Below are experts of layer 3 (counted from 0) of a mixture-of-experts language model. Rows are named router (the router's row for the expert), up (a neuron's input weights, with its number) and show model dimensions 0-255. Each number is 128 + 24 x the weight over its row's rms, rounded and kept within 0 to 255. Numbers have three digits each.
After each expert's rows: "mostly gets" lists some tokens that are sent to it at least half of the time. This comes from a sample of Wikipedia text that the model never trained on.

# expert 10
router:119137168151143107116111124098144149140127136109196085079141114150139128163102113157149128101141110137098099115122107102116128144121151143102139092174092115130074150098100167159124138121116137108143124150108141164117127156183132106120122109094110138164119130121104168190123116133137100144134096139109195092133130168119147104110142119124179116113107103141116086123174069201103097142128111087130118108117164132105102118144174133146143132135130137134125131095101111110164134153133109087154123157125103138143135105131154144152137125165120156124137130112161138145155100144112168081130129108116068106129101144146157151114115161110088140124109145153134110139162133113124106140124075129109148115123130126127105104128135103171150123140150126120166129136199105115101105121103109
up0:137128070144138146105150130142161140169113114106164135092189087146116116126080128109120161090145092107089119115080109100133094133127124120131098114141168087090094144111133135167092159125120087120151130136124095147152099121129150192122102116143137120129114117117130142144118089130127102132139150101153152137144097145191140112138147125136125151107179145098121110144147138134150167177135112141144126099139171117115141128091125131138119128119125077164138126111171119158163163163178095127175130138115131075131121088137145124122131118123139152111118099097138119130095129162091116126139156061133130151100102110128130122086114169138148124149088130151142111126174103122110130121160097116142125104135103110150111132112173137154165136117163077133158143096143106104134105149148125
mostly gets: " dis", " App", " Pat", " about", " As", "ch"

# expert 5
router:146110141093114156149122145148119102142145102133090145110176096136166159095084131101128114158159121122120181117167096147112097110130149118120134130127091113116144089144126109113097085153088118131157129097130142108155113099149154089107161113115103150100150134143133130137120156147118126106099136112196078145140139121122125115133128133158089127168153137136132122106145133150142113112132151108136149130101192153151142108139078147087098121087104129132114107085158154109113154119124119144151097081126140154146122181136156136125126152128134127116129135132163123122104163116068128158136117134153141151099064109141137125169114143151104073106165095100149078129138143192145127129135155085178152109108159135118146137144114150107138144135169132115153127138076136124148135154142121
up1:139101124130101195134105156181161140122104115143114167096155122116122153072100120118052127163116125152120130109142090141071099110151125129119110152094113114140114104103106159142104126133140129131138142138121134151122188170134144108121153104145157111138102099138175128157119152156119092175112125156137137129124145115123122166083094157139109120106135136157176146157146140107129165104134107142136152077154132116133099127135149156098125125108111113123181124096089125092142156162143134157131186113136115125152138191103135127119116146094085125139145147136146115133092155114089139120132129133149143121100112152118144124156138109153149106136129114118141078150137100105160135118111106117168100131119135169133120100098138143094083108094088118146142150144192123123103131166149133
mostly gets: " film", " game", " music", " album", " player", " football"

# expert 27
router:111132137104137118106135160090135178102113124102068095120192164125141106097182147111144086103149103093120129131133115144136155130128110137183124113088131146097122130076141150112117140169119124132132125126129102104144127100124127184152119145096182122126119112151116128126130115120124141114145105160121130114120143121116102119107132117131100116130073145103125151134149107163148126156141152133152124090199163105075161125114154141148164133114140132169147106160188112152121134108147109105081140106129147105118157167147149112099161083150090162135149117125155127145122146128174125134089128131123143071146123152134113133156116093079121153122125122125107124129129097151096113151071109145097134149129144109121119189133110132071156131151107144125120123165135125114101133114078115
up1:142134149160110113136129154121119117142117140136108155130123122127143138102119129115111101106136124110160133127135090107113109106112160131124104050149122124144136154143097100126115122161165121153149113130133090114161152093115122123123151131127156104099141123141119161119124142121151135141126110180091111139162163112117119156112153123190141115110117111121159151181124113109181114161114150125135170095090105139097097119177137140164160132173135087179086090136176146123107122151116149170149105099188155096162123155108141120145104125147134117136139137088150130134180159068132117125128146108144132116137150155163080106116165152144141144124174113134152131096158121159157113091085120137122080146128131122095112129140084123112125135071129159150096066120153132143128121129119102
mostly gets: "ated", " used", " made", " found", " met", " won"

# expert 29
router:100105130116137141081128092093126139117155149121129120132130150200127143122112111131125187103139152137137123108126084131125150112148152145184126070078125123156109100161151116125139135152097117136100132126139097148128117163147144158153112125109123063136160082136120140111121169096076174170158099159133146098136126099140131138132147100138111114107118181097150145092093102084157108132146144174091114141133096088142152138101160156068103140129104122082116143106142149106149136100108124125168131129125133137155123150145124125119102123126118107138127142151131103082149125106141114122152136116143158119132166164120144115148161158114090148106136125124182145118111115130088141114142136097089111123147135149134115112163138155144135130084178124190090117125150131099093135127127160
up0:116129110146183134124103125147113110120157094116107117138122161145162142089116160113139156102130099154149112146114089146116142110159181113160140151124131106093082100151110151084093118147101128103168145135136117132118124108112121186154092138157122128152085156143130076132099171125102089133115104124136140094129118111171127119111143092116128152120139157139161119121134116088183122133161138115123083135125128114121156161185122110086097104125154086132126131136170121149148104169147142103162126139163098124158107133102144105108103177129136120140122106141147111148145137120119139119136097125125089111091139147144091146144118113137069139131117102135138179166125163166106126108157140144133100169120077111123120168132093148120078094122152116142120133168082130143147137174104098
mostly gets: " time", " over", " Du", " New", " Ho", " Car"

# expert 31
router:142116120123158125122118137160086117143152136071153130170098131152153136123065166110140127093127155127125141140120170102153129148111125131114094147106131114125118142151105134133109103136140116126111134104141072091085173105157140118122115154127144112157126149098133118156140155113159085133114109111121123098137100157145136098110105194113109150134156146142117141142125127155117079134126081091161128135114133158114133104210167108135149122127108159150094179117161105177083115115135157161104115146129111149166140099106119117081119119068145146108137158113166103140121085164147123147131161136109165175138148121129143092112146124142112164104095135166143109112148121138134113133148143074166119132131109136117112110092167107137108151123128145164120141126090114098149158122156161
up0:166117114130105142130125120089123104147136139134148099149125084193113118121110123111111121100115136153143157131138133127131087108116131118173134106104171119084142114134132111130071103168124125144132126110143032069100148151136174109110144151194156149160089123122138155118128146123111085125100136121141142153155129134132122177122133095142141127102124089128125100142113114152085155128153134136164115114145138155131163113055133124123123135156136138142127125178153109129133096130107119145157116131154155142146125125128122118130135110130121089118121119111145084126135102136169139166121153124119115149192159151153150110129133150114143137134112076130114138142120104121160130146122157112169081164098086139158128083098147095081119111148150102154121123141104095129121153165177158
mostly gets: "ities", " plan", " series", " development", " education", "ations"

# expert 19
router:141139151152161110169106148111123145137133143130139054173108127079114124142138115119139135100094146155162136134128097085108094124148134153119086158173131133143114175119151181103078123115105103109117126083123109143140139162046166103147137119150120161127149108113135108101124141102163135133119150118115101150110119112156144102150159126112086135114088149104063160137144121118102098130140126097138136133118130101144110133090172107125113115133130113100152135149174118184103134134113115167111152164128155141126117112153113172099144117135142085114141164154098123180100153134100130151138104127116111115098126133128150125155093111123151152107115095108141170139120137132167130149126107104101161085182093131097143178125111120137148129138147157124074126111114124116161126137134126
up0:122115101154147082162120156165096120154147115117189129128170140167102159118170148140145142138130155115105172116086140125129075149110119145188085133076145132138040128141153154148113151145130180102172172129122109168148099110128128099143133117145165117123120143132142141129123113116131121110131152144144153159131159083131150129140135126121126126127113131139119119085124087113143107117135112147169119111096129104098092119101090097137133129121167142126125136095119155133154144156129171154119119128138135100119144142121117104129080079129121120141139092092114108143101098123113125133129116098143147111139130128131167126136125153110133112152134058152169159138142147117169125114146104106112129127088053096081115155127170087164146145101139161112120144156111149102130123139136141
mostly gets: "right", "style", "line", "k", " long"